python train.py --n_experts=40 --tie_embeddings="early" --dataset="wikipedia_en"
Below are experts of layer 9 (counted from 0) of a mixture-of-experts language model. Rows are named router (the router's row for the expert), up (a neuron's input weights, with its number) and show model dimensions 0-223. Each number is 128 + 32 x the weight over its row's rms, rounded and kept within 0 to 255. Numbers have three digits each.
After each expert's rows: "mostly gets" lists some tokens that are sent to it at least half of the time; "comes after" lists some tokens at least twice as common just before its tokens as in all text. This comes from a sample of Wikipedia text that the model never trained on. Tokens count by the router's weight.

# expert 18
router:104170104125037182098144110122082089152127085076118157118174106137122096140131138117149143154129179130164133100149169138142145105142104119163163167143130157120099141148157095140153072151154159132169156134089116100164098149173141148093124087144120159110122158107094111166167161147163143159120094112112115132121119052098146086112165096117130174136075134118072134096113113166121163131141066123124110080135145112087071033119113100129085142004135143159120098114120171133168101096119063101127091111144117147142099085160061084188113123144135206122079132135149176156178142106124158097138131169119120138064116037087086136163056143105082105122120128167114123093126191121119182150123
up0:125188094137086069132144144169150120137072112159120118178191109133155084121144149114118144142164166134074117089172136161101103115131130163134114138104136112101124164147151189133100114068113047132150154159114126114134150092079167137106114171128083171103084133160054130126172152131087156149151092111155087122113163155095074132157127118136142132143151179176061143089111108142145177106131059182065135143042180083108132129135162086113156080149162152128214140092067140082137136107105124146122141115155044136171184123153172122127133166142125101141131142161041103130147138143098093163128103138107187103068115109106125144134081145080166186116166155107112125099176120189143109125119
up1:196134106108085139145150113164134160096144128143078158107153154137134191133118152155053119151100123100178105178135118078148128150057078192126145132107120128157084179094140127095142155233094113117108204159105134151180089179114164138151127135140159152120143117130092132123114206097149109081168171162159092176211121118132103160138097111177109152089094139117095056119111086137154136134098120062103156127168137120121084093164145145152176112094120156160080058170072161147113122157137102192094160151125149098054105113155149137146155127155183117121105133088114080153116154102130118083125106087105169143149112101091102147116111184096132120133073130148125137141122114055136089112088
up2:144107092189181171074114138109073126136112129106164061125134167208102076147162169093117097121143095133091107088179149109113159163087123136108115164097097110145137148145139061153108157149122156081135176186127116197116150168078121163132150125119102097128150151118084096097111211134165093128176071138143078121115091123143115146136142103148135161048191188128122154139094153106110102146148087137161110154138093051129125054116105091140084132103135135106155097185112128120112162117125088078125168145183095190127169118129073124116118071127127148170115075144131119152104120147140164118156116139114157119124150067052121166108154097091058141129163136115135115078108132110083128096207
up3:113103148062107163133137184162121122128133112098112119112180100079123084143144139123175081121145132103110164162141146111098092108122097142129109135115139132106099141151119094166131015136107073147146176089147120138158102168206102174163120134089132141162132167137139140160153178114127117106065096126127115123129127063141176119146142066111133161114139124106145056077111155077162120134148158138086142121094136087130098122111075206101100134170174148126203104150105174123148051143115159122112132061139155146095157121133153173158117117146129121130122100107132109143153104118177130120113128122096205136094171118107116190195131195125144108141212108154152048185088192184129158148075
up4:139111097150168110117145092103067174185183091081114101140180136147109111146099172196092190111106108153072108160122102121155137147134116101116100115126139075129200147102093128163141141182146129124132130166115081122193060143164127095121152100169135115168104155094148095126174148173145171072133091175114116123141219134098131153193148149116169168052112173158174128130142128112142089131098117112107143083136102147183151049134153171156128102151174135150138099097157130128113145147125105112140090098104123134156045194067136160111101110102082139095057101126158138168154135138151143138117121091138174157099104104161106134158120138093160136184111165173126105095132151138156219073128
mostly gets: " | MF", " | FW", " | BRA", "|  | Independent", " | DF", " | GK"
comes after: "\n", "| ", " | ", " |", " | MF", " | DF"

# expert 37
router:142121119147125156147154101175068111136115088108080152101132086106054125152109140133096098164132139177095122156137195135161077156129073152159147053168118130088151146139142079181193070140113131154125110112089120109147114077147150133080146137163042141147113138107141106207128125145087145134110126133166216123089144121115118120143218056108151159082127133039046146142126100118066113128160105148081120138155163121118119059050123130111090147091119066204135145141102115199129153157119090135156140122108131141142108136125124128183118102111152160173128098123103147114142166124148169086123063109097091090165091125112127113169100094113128092126107152099136113158179138110104124129097
up0:120136170130090130170155147081128183119116103145087089148089113126116129181128188114177191145089162219167119090159108101117116057098128150141125090159136131136234190133115202094108119126129150164124094138152144107106063095144081190174136146199142091154146107169098109163109125064113076123135173147166149121125115144165166091149142063081111131154138107123057139118136119134096208134159123142087140180094148120124109092087137147104078114110114091162085136060107185110079120152087129184135163123114151125108111159123134096149153055110121129133159159138129118133121126154087150091155105104142137083168173114111138210141142128127089139109158159139105100181121155158109133098093
up1:084140154140099143181116167149121078108134144133176161126166118189164079112117084145141103131147135092129084147159161103166162097144059109183133094119142098178137174079107088146113088159165127109178154146131084094127149134173196118109112110130166128103105126107097135124160172125098140098141112169102118159083178133149189103111116139149090128079180128098084161156163164169106087141160143113057175127135145115100128104128112069141134136149090091129088144104085150113144204102090129157145128125042160060132093145144082171179187130101139166153213061123091108118149137169119134157127070059144122141130122142119148170131096143120048165076109130156155151134136094192087162140134
up2:131103148126093070129128138155127152125132107175139102121096130087069071130055168121144102100055143164107106141173131092127144109109097145131116130140186067107158090092148115132132151094156092165088163151100085134158148064157084104162131113144146135129143136116065112159156100084084085135119086173191108107125121134153140111056179134143116144107114119100068114165136089127154126166130089168119100110172227160103184151122164137080091159105100069084139104182161093125107070136101134099164117084182134106118173150172121113160128121108135097103072088120134110135123147108136074112126098147086173061101167156135101079159151101118138123169167155213137147144139102054122108155196
up3:091118132155122118133153150165117113124125155153120085081104053121116125163109125114135180147087140132106174149092153084095081075072141178118129177135104074163119146114081106101108111112172127101144081174137074055126144069135139113151129139198097171156160112098086140134116158115099169160046118087168118145130181103146119148135166105159101082091073038092088114184101110107118119120125167167089137144097113136152102109059162119122101088031175115138126130144137137137127162120154061163133136142183111165117138124135132149159125131105175118099130175122126069160166128071109086146186126080152099160165149038123163153126130143173121123117083143137054090081114120118154132106114
up4:128107128173106110172134131131101106105150098101147151152103120130113090157087135096114111122171138177115121082124119101165152138117118139103101255165138134084125171082152081177139118098124118123154092148104170149145087088089175108100157184109105151161120119105148076143081164194114185097136162107174135159128173136122115118140182135156085093092147110104166125129200091116124130156145124171134053119143133183163102151135091179129052071103112074124085089127064127159131122096078116144140123101162048173081112144138137089129148109141128136149131130168082179143135134151150154196111111065159191145107107081146107107090107134164140074119150141131096122111135189162153107176206
mostly gets: "==See also==", "==C", "==P", "== See also ==", "==History==", "==E"
comes after: "\n\n", ".", "==", " =", "===", " =="

# expert 31
router:158122214120049153132158135122128089153130091131139131142214135162076093104169208132097098156107132147109136146174161127132151161140020124166154106121159162155148135141140148145125124070117161154126130140076152068157134124137117109112169130138063103137170177102111144166176178147141141147131119155138108149084120111099170102084144134125101192162072120116093125140160130149084119155118166107121136144106158006064108083125140106130098150075111102124121134126112145140153130097193115158106159071136118147156138131140115055203122151101138119168104106109156170141161138141129100167181129094108120156139038152149122151148129135127110081100149162087144167135131201196131108162148
up0:168116108120135120098130116124146071149193177111116080156166190122129105112125147154086118163117123128124092207129150100113159119152101152069119144169184116143085146151132108140175171166142124145124144105132135110146101123134105087111157115101128122068146174169181118123108150134139109154139071086154113067138098086092075120155136191151188119139093187187119108179136131132126094108123110145152120162112230090149111116083166169160141114130066135155182108149140131116163084130077167080136151100094029147162129089110156134066103114115127136155108161112143114191107125182079124123158115155180138108094107129127097168120119071100095072066180094084129142180106211154121141109123
up1:124140169098167127175099131177152151140100114118139197141125075135091111184124157117140085156135138129106161182147135150149153128119132116193174161098108066200122113168124132153083071114062159134144182173153145100169171130178099089128120134108072146181117109139166114145115112133091147191197183079114118070102124133116167094060087138105157130172108164096109075143128126209063127159101149152161116144094195111098097125131143131136160157068093057145091137158140159133094190135075150175135126157105131133132116160051123144201138139143177177103094126125126132071097124122151092147087134114147124110121078115116133143145095080109147130102110182156154162077118144160115166116140
up2:170154175165124091150154156109090120109090144181128162127101181145079116152104147145208135116059151160103120148140114125185209148077116099171085171152189093154146111122126160131148106073080117136103153073050175134131146126102133113139109054131107158145154175123180138159160106130143130173096158130177170133092164141160137129110131185148083127139144100115112143144121120127076177184138131075099063150049107149127101100106119180124132123139176110132114080157133138122114133138181121140104166097166134078137127105102066124147109101117162105124134096103138105129144161081152049180089092120120085107138132113128120096151219058141109130114153115109138119076148157138185157177190
up3:110119255221109157107089095144170074146119108052134096171146113157141072140092128090125169191129109088107112118117127085121140136149115185087099141160097142153112097189179136099174159145164105061186104142091109109137131145143123134147137150168079077147164121161179102081181184172122165107113108169105128117134168087065129135088108088193168187113123104137149145129136085158109140111120115178125153081136148134179096135070129147113091122100110164129151125108091103109117169095189146138141151075052110085159088109101117114116103094098157113134157096097129145160176127095165111128140115079079131100163082129150180127090135146094126156121124143147121144127115147113131114110080
up4:157148152184153184132139148178080120117081162091125179126116117130127069123080138183120147108126083156092097102127133118162136226123140090112140084081148115144165127109143131143172127134147154167134129102143152075132196076143131115082161115176105141101116100132126110064153134148123158105106080139139122113153142118036161122110106175206063142107152142174077102131152119099136132166154125152154125172142117056133060144119138123146167086120153153110112104152118086156109100179179150089109122136145115134100124131056154133181100125080161168115070142161140086123119140129111103174123183088100124172150132160071092109119101113047098173132137166080111147197107219147123157147156
mostly gets: " league", "-yard", " playoff", " basketball", " touchdown", " Premier League"
comes after: "–", "2", " | ", "1", "0", "3"

# expert 30
router:113108170137098138031113169166164147150150029061095130080099119142097142129157127112113142166154163107136223109150130119148159128103080129165174117147149130127120145123186140161165095137163111116166125125082142086091162083185164101113191137130130092131140194089111152188153206094147179123128152128123124129122124124120133127129125112128158133097088141115075147095134161158141123100141019104101140109107143104123159006101118139120124117128157123255118149130108105149160101065156098150137135134155146213173108130141128091157138151129143121122107132118125153115146150146113136089125144139062111153121121143128120109132157141123099076096129165083104118104166173159125132153178
up0:098093172128096121097100080201139192152153159138171146130141150102164174182163134110121088106124071148152099161155103159082125153132092169171154107139111119124146163111133148144158057141175094183149191113073151088155126101109085116140117082077139151147172149112152149126158084091135167136137128173103097150114138142123169100167137101127199087163106141132094145177209162135130172101116132166092104150098133152195151096081103158133107106092072130184100085123176127167087183129210139073142108111155093104106146153085091130140080107080142136194166146133156149131151203126110097126177145138124110125147139096153090124089087179091152098165099154144114058095124100138154137138155
up1:087091184135116128069113120136167133074111091141127146165120130115122139125118086103098144109093126139104086171164112116141172084093018135174130019149146139119167128165183158120131133154120115131204130078051118147133154095148131124128218130129098084130127161133173094142154157058084204153133178140078162168124156088151113144118146119156099124123105149134116128121161138142067154121137073104143144142134149110037161100158108109102130107161122103185120168125155093173135108065134156154187137108114127153126109038089145141159146135148123117147132207126113103133116136133138168074082202112137096143138152186083137156112150139136101117119132115136101112142086165075130092152134
up2:117151103190091085119166127114125130138069091132117094114106165086138157153084115080121163168060096134050101072148095135087121124182150093194150084110144108135090227123134129126134135134126174162128142111109129123149098125091176132061152114115121127129173153135149127110104185080147125105094178151176121126157116137146136143120035093125088101133119109090071084135118191167137120110117138063140152164136130104176142106132074198115125103129183099145150112134077127172139099102123093137101147157107161104171117122143163166095107124170115150085118142144172111029081136166129155114161119144167132073159121113151146073123143089099074099228103110136126183099130133159093137128094
up3:145143128129087154151101134158141123084113120129158181188113159124190087084119149125148078167154129137097140110092171163189107130067068139079071153159171166094138199100137166166138102154132178126138156151200060098111186116149126138132120119068101122152106162156127163126074147136152106168153142105117056116103127141099136135129162103124085131087097112165120131114162116163183174155101065132029168147141163119068119144125101124074110079141152133179110111117123103094150126110128138101155091123100133129139089217211151118143102076068096150121132115150075117154100135120118107104177084111153088142081095066139145169148136141085114133122081112131138083088144156082163145152105
up4:169198150169122106125086146147092134180136126107100122123151183116095162108165149102133124129105125095143157114120145089127112192173110164129097094144159119027137056134187149147139132128145176134159093144191167153111094093159123103115182154150154104100126145163129101076157165130123115121151123087135093098177121096105088149173149131160118189035088149113128129204138112197166122116144056188136111118130130083161129097160165060148067105117184124097099116160083110138127114091099151124158114174162148102103144119141164120094122112150126183120154105154120133104111142155154123096174064155173101130110146142165134111148147163067086095116197124133129199153180159174164130178116
mostly gets: "% |", "|---|---|---|---|", "|---|---|---|---|---|", "|---|---|---|---|---|---|", " |  |  |  |", "|---|---|---|"
comes after: " |", "\n", " |  |", ") |", "% |", " |  |  |"

# expert 11
router:112124135152003126141149153152089125117119155107157169142108129110131097094091127148155136181168164145136158186208140179114110147129123213114157122121136091150146108132146061155109169075119185135111184114084092115182082111149117126106179116157127109123156144050124165138120121109129138143111094113162142161167117096097138151107163122135191129161113146139085078136093117130133144145136077150117170145163147101105116071159147167179095127091060137229111101080150148093143136119148083143164108139121089141122137074118146119160051129101186157110072176066173129159125160135115137100122132112100075191103083096168116146192138126131122083128131148124141112153181146118116089176163
up0:149143104164103121177149146121136147104115163070144133135118138113104138098126145106194185209140132120130177084149169195156122204149163220105155118111115127118129085127174081125145121178150136108076095140109120140125146161172101125075135097116138164130138111106110168103128170157155144100111116165103139153153181110085120124142095141112158126135161162175136124091151106118079137139136084118070197143130105098170113093181184124145085112088150125158142120190187199142097132089088114144155150173093056163107041099087142150144064138131227089106099104112128187111112140155165127111081112119133139184078089149134114100135106170111168086115131127154111149084143111101149169176103
up1:162091107113092129137166194126135104083103165115104141104116084099158139172139076153173137099125079099063126137154085105126120138105100153110112050106124122118190142079145162142116174128146141140109085081123155097166137143144110140084146154123084140139133147138189162121140160143042212185122123137115145086165052091141128196172118165106137115169121100089102140137128154128133124126113092037124140086168093092087149103136171128105103113107088121127099130128123113180180132067135098176160148140070082144096154128124125218121128131163178159148099096095131105137102094130067121170155154126151134178150139112107075131129157182153169112111135124101167119206158190163156192138108
up2:152140151169084152162130152074099118168123176176151091175120120100109144131111127161104122153236174146132091183135125133123099153138117132112136191103125219148135109108104110168112116067142152167157136073078197166169101152204126154095144110153176137142124126056128163134076175099159172135126103092156123165177115157128122152113126094144122195124186173151127141150198095121141134170181097116114112104108174130134121119147125126139093102174121111168046154118183162166088113177157098166132121125149160130134079096130098117139096164131117139098116104091129150160096184173101109134129193137129113135101097165087138179055152113088133133105157188139137127136113173079157162094167
up3:139143239098112123124163083177152064103070103113121147122082154084105085128144145107160094112165138190098119122138142143120175130077188127132111187095145114160166104169163128180132124154097133136082125130106096054116129142138103133128139103105139145107152143139073115141163158115094102131186155142154169104120079102135160144117120075155120106176170147126137064172178098124106156067165162144118086163143060127143117068119078139110082146143098131147144126161158136112107148144112080111130119087146226133167166105207076117164104113091104079163149120127138124124114153160161162145136202129103119115144133109114095141113120117101125086076191119123134117158125215057077136185138
up4:124123140163060177138117202114119044135146049170149169131097142118130100129140100150149144150124121142081126109164152126131163155066149159148128152083097130147149122092142143176149178096143173139129111122130173072164214184180089135157139154187145139085089085114087154178085152099124116120150155122114109153146142176129107144140137156195105148123102150139108131131059195175083180164174117111126105115145111122089171101146255137139088121106108119155152101081140141086157179135155128119162147115130159133165148157131124111103091084146179138144072138140148131162115119151123145116152124162092145162145109068128096112154107155069092108125123085091186130080139128159145092183158
mostly gets: " Award", " Awards", " of the Year", " | Nominated |", "| Best", " award"
comes after: "2", ", ", " in ", "| ", "- ", " ("

# expert 10
router:143091187143059210078176129194124074155099065100107149088127166150103113126113119093094120161105165189137139145126152119186140176155097152131123126097113143155115107104169141117155154110141130163146146170084132112139130129129091154063151133125040090116100143134123113139153203098123161130135134132097149136138140124123148123125140117127103109158144193046052139149096117142120137129144087122096142143083178119074103000118128078070167105095090104150142094116163112136161061097133091098136160105177122154123164132101115124127144104164151126186129128104169147128140204165139133126135088162101151103162078083148105154166139128132082113144105132131107120131188178091103149138143
up0:149121172096063191096187146145094123105171074075173143122152100149178086150121095145077091111164174192133148123128044122116127102092157120089120114140151126100151110097142101124120208071130071126163147113071132135106125114120135111126136122190115096133042138149186105148089131172097175143067136112148159144118094126123135091107165122107123085120154195131116156150152135118120162094096162098115092153164141145113111064066119143126110101125113154136102151136146165156162131149107119152130126097124116172156199116124165172125097157125120067148121189147111122164124161173123114065122133107074067112153144087183144133072084131119135105157161188036114091138155135140096208140122
up1:112137203163140110170167075199132115109136152109174114109120146093140107171097169087152171123139159153150103090142138133117081142146105157151155148127118106108118176104169181138144092107155176146125118139090159153114107134177155131124151198137077103109216080125088126147108178159090167105132126091101131146157119113113119180162152114070048167134121164128130138117135111094113112060132088145084187141112170101179096133047140092122174132079128119139153129140139118149174070094156138108115168077105107164091094118110116089114145124133153099124131131091194105072120143198119076130074157122132083120115083072103061111143103200114077127157135108146135104172160140070115142077064
up2:098101143120117119156119133139123088112122118098123108153139155139093164164133148118136079089181169223142111171099114129154086178144116096107145173154145113055171139068183160168136148118143107153191091140119103157114148134130156031155112077195077159122099111099152121126124154174101133104094125120155164142116097148090093181109184135115111119093173098102090133124087130150143075116098155108117164155147140091171092163142118115097104148145109115157125108126107127099167099089118162223174201164130073133075174128170108063174148080200144188154140161140136117112149155117116155132195170117083166136147148110142107132152144179137168114156098136145094138109117203098066143110093
up3:138134181120138100126141092103079125093091131085122125128131146138106178115118102094107092193059107122101074118124137164122087136135102108086106135177165078209100080122115102125158158094129123102132170164085097114111132135139123196112147094163170140090190101181115132112147152080108092174128133171089134108163097116055134102148195207142133116149218082159134106124117124111082145114140090158101145139140138124111119094144197146065141071122137093110107141126144110146156112092147088136151089063131166118109136066128126130105141143098178134157121103183118135141144168118136189166167093137143090099138042141158137144204171055071092143082130140135107137187139173088110134150101
up4:106132163180139105124204113155094156090168185097117124163130158148104111104137148125145123116136147158122173163126175146137109101115117060089057119088114227158147123127113126142143156186128101134118132087137096033143120160180117095106124169159106148161149127132132129166135123115075122114043085115140124138113200103043135139135129183130156094147119131111128116145126112103157146128149138133110132120082193147138110081143099126112109175102111138140117181172107065173138090139132090127099113106105058168191171128060142173145109143097126123155164120112162119100136154101094156181099145138113147145117100054148142183131181158148186158130188075145151116152075109090061075162165
mostly gets: " | X | ", " | Final |", " round)", " | Score", "| Sheet", "| Rank"
comes after: " | ", " |", "–", "\n\n", "0", " |  |"

# expert 36
router:093169159150125147144154117150141131130089086103100195100147107107065094182133154132112141128062131156148135144119226121156069109165051130118134090138105106123167147068169106163139136103100185100164133116110041082156163113160126110110180140133101146180099135101132125135166179105142099165088136147137153124076117110141150139125127137099156184126081127059140110117103051088137086123124080118114127115153098088162103032085131184167110111081123105195134106152152154171146126145142128174224077058137129190114135165055145093176093123121127180155112136162172101144127163168105090156085128131124147152160142140138122132149121121117154120097113164132145100130145143126104186130128
up0:083176094124093141100104139164116201143182077136123111097192094180145153090129115146145146104178075136145132167121151143135176120154059136142065112121107124119105162102096101125113081101115181095144104110154086203120163120137070116152138122170153121138119123101150146071133125149163157117060116082122113139113138134119165080164222093084140141135070160122059042088094069134157129120171130142108154153118101149157117121074174161179083151139172060094132140097129148160142157155177183139140043109133119114096184157120118145147144118106100165171068136106130148107106132088147081117136106118133131120057145118105121106148127065107157147123118162059159133133163160162140159137146
up1:159068135132152140124064116137118129102097143087145205110133097205115081129115126156149102110084112125132124108122130154111143138099101099141134173143138097160112136137065138106129150131175128141112114092126155126103150138147112102131172085144123084102108205145138108117101116169062090102131206169154124153124146066141166114076164125200153094095091111140075130171119134117145084105228148116170165091057114126141145089081120101147151108081167096096132038143120094126151086150091104130135127086066133187093089154119134142113188075081136100134067110108134108094158149165129126139107109047171177155085102099107127085157140137072190126133140181152124130149163112195125121124119
up2:123111143195112149106164088106133049114149155108117146110108173114089132178162148138150140120117112157128152144166108123143137097155086118162068154136143130143112125140153123097129126069149151142153126238093059178075087115116060174084145123084135128103149165150148098134114183139106096174098131158071091116102197173122093191118156129134151184114061135130145145196134135096099095125114110140156138152133096190107120162107136056104143088098128130123156101105132111116115076063138158171163102083100096124160158128182117169160109113040154134137190120104206151152144093177183124174137098087151159113104141100152109175151095086142149160131109144123143058101122147096146127103130
up3:108173162131096138077177151105121079139101107037121105087055099152114121099123162086148203170115131113126132103127086113147101159145123119131130105175098076096180102164173143134114098163132110176149139094130108080158059090177154160070067154161146134231192074101169101070143157116162096167107134113107079104126133118120148097077085124164125180144108163135186069144119138076106166139094168125120118171141095141115166089123139135193190127062127162118122103126141116100139151091110154100166125121044136127126103198088116160120089123105152143092130156116124092102098126130100145103110166162133080123138112119163116133087135129102137135133158142119186156097141133073156074140145
up4:109143161091111185120123100124105155138133144087151128106137201123095108167181103094134138094135125082149205095161073145137128108116147123167101123150110085075094108165123114128153107118140077184072136090124075176117110062187105119061175112145102135141188125082148130088123124160153151072151164113116117116129122125137124129147144055150161152139142092086108077103118186079108149079055092096135130174092092148165152129113175133139138078109121131122168111079164125123145127086155145150192112119100156178142185133135179109110133095161203134098099199090143059115056181134135153184109130099089098193117118114167121122126125141117194099122143111115087111120162135188143161102104
mostly gets: " km^{", " km (", "- • Total: ", "/km^{", "} (", " m ("
comes after: ".", " | ", ",", "0", "% | ", "4"

# expert 27
router:135166137119068140137124135140120099138097112123105156133196106153085133112116122148110143174164124123182171138151186146109122111111070113141114054101131118132131163107138054124091197147145131171151190106083124152160049128129112133162198131111070125138118102104094110188159122107108176093134138117149111128144122068126117104101143105142133199181075120113117095154089122187080153138110046124164113163179174053060122008134115112141160116067174114131120129084154128134115129115174065110161096122139149176109100090143115098138135164156165153141082135146129137137146180149151142102133095141099108121157079123116053118155088123098156179105096177137126141105131180139159176127118
up0:192117089144074100121141108074186108085138135118056107134105146123107168124126133127178129101077111159145117108197136232155071079126078212094128113089164133106158135134153091151121109122083130129140085144111117146065083148107076132159148155072074130125143163120097131136118174111169111103084166152139125124112144106120152109083093146123152124063135112113146080121145160122149129160140108094123117114094122158148172111124149088109180091130148196176132086069129182167144128154111128137117107086089131104034091115120124177145128160137073138130164194104197099173121104156125150146173050142101109162070154096123101146163155117103149126113136059146174115168106150156126167155117
up1:129140136143085103163091112091113133087148144177110131112136131142102128120123152131191129125142223178181120155111134182125086162116126142110094122151136131180118151129139036118054103095155136169129145141171150091166200108126125120166148101108105103127162158122138135153170142186139144071136058169076098139069168090166166149074138131104156164098143151154131133184099135088175137163102067138107074134103117122141144143137112115140223119092092101125201150145165171122123148059130150180078157153155109140147132144091082128113103136055162123101142180135105131097111144139094112160205131211081158144175161151183123130075151114141105140141075131124104164100102110141139157111105
up2:113129190112135156068133138120100104152177177089116113197117154107088110219180094151129076146173131080085152106174056123139161130154119144170132136132117141166153141105091129092122170151118142051122111137139130119140174184116097094054157143119086108151125090183126157156122156113131112151101120114100104130146183159108104100123194130174094116174087114134139079120098107132082178130175128125152100160127088168104141116131157133120099150070168125164141208145168168082144158115168149059121105111154162160103129147104096158115103133162162125092109207141160100148148128123133142095175069110094195088140147110159065112114155168082108187141163073081173089113116132108094107145134
up3:160161208101134125103106139165137073120152073070102170165120166098058161175098093126108142151144106113106172175108193118121173197119104119198108083131109156142174135083150141108164143112111115146133145054149185137144213101144165168116125130135132142133126111156089163117109081135135146066132115154180130143125155047128174098125163114132146101187105160219151142086111146138129123127146113168122145115144103089160105097092125120148058102161153142111136060215121089173147133115154152131147152093100162098131126131098168154116136151115138126090136193198135154153140149132158155084143065148128139119145125115063157071141124130122132147137069119150093126078141156178177145164136
up4:120139055135080173139148094110080094124102141129114095135111159097168154108126072168154083101102186158127140136128134168073177112167123111106070134091170166163185060178163124124122157091159077172167136127062109161143065073113124136115141141128073118109119148116137117175114128171129121117118086155120138126147173083088125113124132078132103088177186077074133151173108169138121086159112080072120127100078113118136141061155157118119194127118054120089203160100151087124189071171122172153108080121138157135121121163164098124117099112158116164069095127135105120159115105141114093107121086104128100090167092143144068089146096128112123131098099163110110171130167072174188123114134
mostly gets: " Albums (", " Racing", " Motorsport", " Chevrolet | ", "| Chart (", " Racing |"
comes after: " | ", " ", "; ", ": ", ", ", " ("

# expert 26
router:132146191119117210143188120195117098126107120163071149079164114172099115104113138120167122134078141204146097062179184107122158174104054138154144116112137166094146175074133122129116117112078161136160106163123081106156111117166138125094131118129099093129135116106112130144138212063193139086128121124141116120074074101135177113137143124114129118138103152126064155118127129174136125116121063103105140137147147124087129028145135129170137060134103086155124147111128150144097127104170087111180160116134173199100120113175131081137140106128143120116099101104123138134127246195124139070172163146135142113141105133122121103139113105104090074111172156089144107109164140171126123182176
up0:166174116179119194112140081141123097140143133188104119099159102151156126143153141131118154153087209117099136098140125184157114128119083143107088161110157136163174115129099128134096169162102148121141109169120158152140126101181125168144121120139098138170110122081062085158108144120164148127115195079098090073169072060135143059117149104172141098063144105133106103071178170132116168058103147112148173107167131157130151102092159069137108110152019112140086097111076103110108143123169067159186139118137139153144169119137073088121148136150125112128093139074123112087099178112086135105156108164104179097090153125147164090074159111078110149145077160136093137114153111141129111112206
up1:115094190195099102086187099139125146119124136099129148092122111157143146094087074079119101103160089136155204098220109120116156101143090170121064119121104138113144134110096220155111070086111130133131088157096082077196120142111177144182132109119127114105124131078105146135206180141174187178107131132197156133171140099144057156174157100098146135148133078091072124114128123138114127083093129065165123160141131148159111117136131133175134130118156135117154181113101135112142138103129178126134113101111158120103145083093129103108142125177138068138198160102093092188140138067134205129187092114123123143131102087158135131123106119112187153158166099124138158142088145124165164140092
up2:083152137126125145144157145127115123152144147155092142167125143124105109140077202107163151150100118179116199159142096107161132141138079099170194173177084134113156181132132107117139123128138108116152143199189166144119099120139116126164111131124131115122100130156082102170103114139199170140093152208135077148122147119112206148187128144085127080176104098168113124120128107138178156120132126183122129175174134103151111035110082077141108199172096149113154143118130111165151125131157180153128149141077178148109137099200141115123134098089126141110115157126096197122101203230166126122093092138131110101139120171100133134083121133170149085116149150109097153077175183179110180147138
up3:169101161139105139122124130122134124125108128059090117149127072172114066109155141134200142147150108088092142167164106173157154105077127148140139091147106158072191112125130097160063191097050168146084082096155111111100160109095091152158146160094168110099102179105047109165137148151123143146117122218189169147147091164066126125093165141140119056175082149061136164151095117111111141184147147125110138100107093153140108096172139170138085147067110119114145090119152105151156162082154193122153139114084131123135157080135166128132138114141108103149099102124108166141174146095195174094132105151137122048101113123078094128139145164107151129134128092066150182159126130097117161102152
up4:133170154194090087120087113125111122111079143147125086145118052125119166058151153146170196147154148097140171139140137121112111126138074115167133112123136152113185127152113129086125077153135165121142121123117106128139159148198113136127090112148122163112114126062152182118068174163177083145084177129120086116141092198182118124103114111120091076159040128092059097166082127175099105115136180109151143118140077103122149122141101118111168161097139140132124172087187151109119143127150143170120121102146168069131157154140121069099124123111145170131149063120180154165141150144162177105111103096144151148116117095185131180139171078190096148119100048126121132173143122155077102218118
mostly gets: " ft ", " in)", "- Height: ", " yards", "-yard", "| Total votes"
comes after: "\n", " |", ")", "-", " in)", " ft "

# expert 22
router:154173117099135171088173115141061113174170171169115149093123068131115082093106111134144164207116166126129116104194200080137095138115100077187175110106161141132147125084130144171181089122083128128149115162104100164139141077110139122124136099132162067090120081121136130129109112065156164102131102100150152123107074099134191112120129134124147154166078134089060126164092097112143138102143089135141159135161120125119081075164104200104106170064160094203164141127129174168101082076127131146191129128117136185140082119152104074151134075098133132105122125140116145090167120145114123110171082133084133147124097065110114067127143124132148083102169145129156100088156151191105139169188
up0:140130073103176130145158172125053193100119138206153151077132107135083179115095101115159174131111136176124124132129142078103089136144125081182151104115156155138056137093170109121119122110139129136150151168120125169228110166185156152126186124112176087075127123116122162170106095147156168099133111133153100186136105093082122147141004131119151135110113130123126076104040110114120164116165157146074151123088160147139146042219066170110129114131148171121185128113139151179131113073126139115097122105112130148140110162143159108139102142134133161115100149124160180125135088159080131085109100076138144111119126126126098094118101112127147062115174130122109086110183098140142143109113
up1:209161181156112136177139118106117128111169111151068144088087112111103107193113126149121152165106116130134122114166134170215088150147119164140116162126175132135139226106157065183159181110138169177141094166164110172099132111099149121121161143133130152118094099136109094113155207113130139105145112045136165136119073120124105088089180126171108106167093163080143134124138100149161121107120103143117073117192179110140141152145102154140139129126164129113151045120162108204101206161102124149129070108113104131108127096158123130088136091121137074101156129139090133174160120113053115125132142049147084157113188085105106134171120151097132101169161113103123100101125145183148120186124
up2:145212176138126111126154191170109099132167153175136150127127101194125137133093149138141135138113161086139201140125158161176168157139096038132125089051096131160141127161141121199117114077085164124115131147113092112130125118107115149150120158185195125147072099086132108151142177098164133155167116118200138093065113126081141198151155128153189052179092086054128083134145169107130138107137138124150181131108122132130135090102082193112151129143139113171176141118170129142147138161135139129122069102153077120162144153145150111142130157116175102097151181152137089123145175146079170126115146082094083155048123138083147120096124130095140119115141146102130161096068157119176094127156
up3:125129121142128149093097099158100135130178084156163107120107137093092106114127139120152198162144147167114155135171092096165054143170134087084147093157131179166190154106192180124236159175093169099176171118096212165102144103150098072105115144109104156098143147067107119077070135110153115148111083130142112104080093094121127151124124061119148115164117108077158110156162109115126149128077148155160160172100098142153079103159101105133114129114089124154156146127134156158070114143130144150112186163162096097117103058093123151112088091106148124116168084160126178097102160195122140072132130162097123169176089100188092126157112139145073130069125120131153150166112096124098088116170
up4:153141078115132140153093061098087132149124068096104136089082116131137119057120090096136165138125111102079126122143103067111136138124139123180158103122140073138138165140110038121149133132098109147165122161113103121036125117093096098122089174112131132172169062181175113167141160123116119125098061092122101091123100116125101128121105142186218070196081128155104164122119068136135104156074102123165142116044142123129121109137189128171088211088104177156143146113124133096114123116143085175115151131094138140079118072114124137126105106089178092124211146110122140118059136118169127156146085123131085145104133158149149107154138138178097152158150164136093164122175120147109068163132
mostly gets: " ISBN ", "- John", "- St", "- William", "- Found", "==Bibliography=="
comes after: "\n", ")", "-", "\"", ").", "==See also=="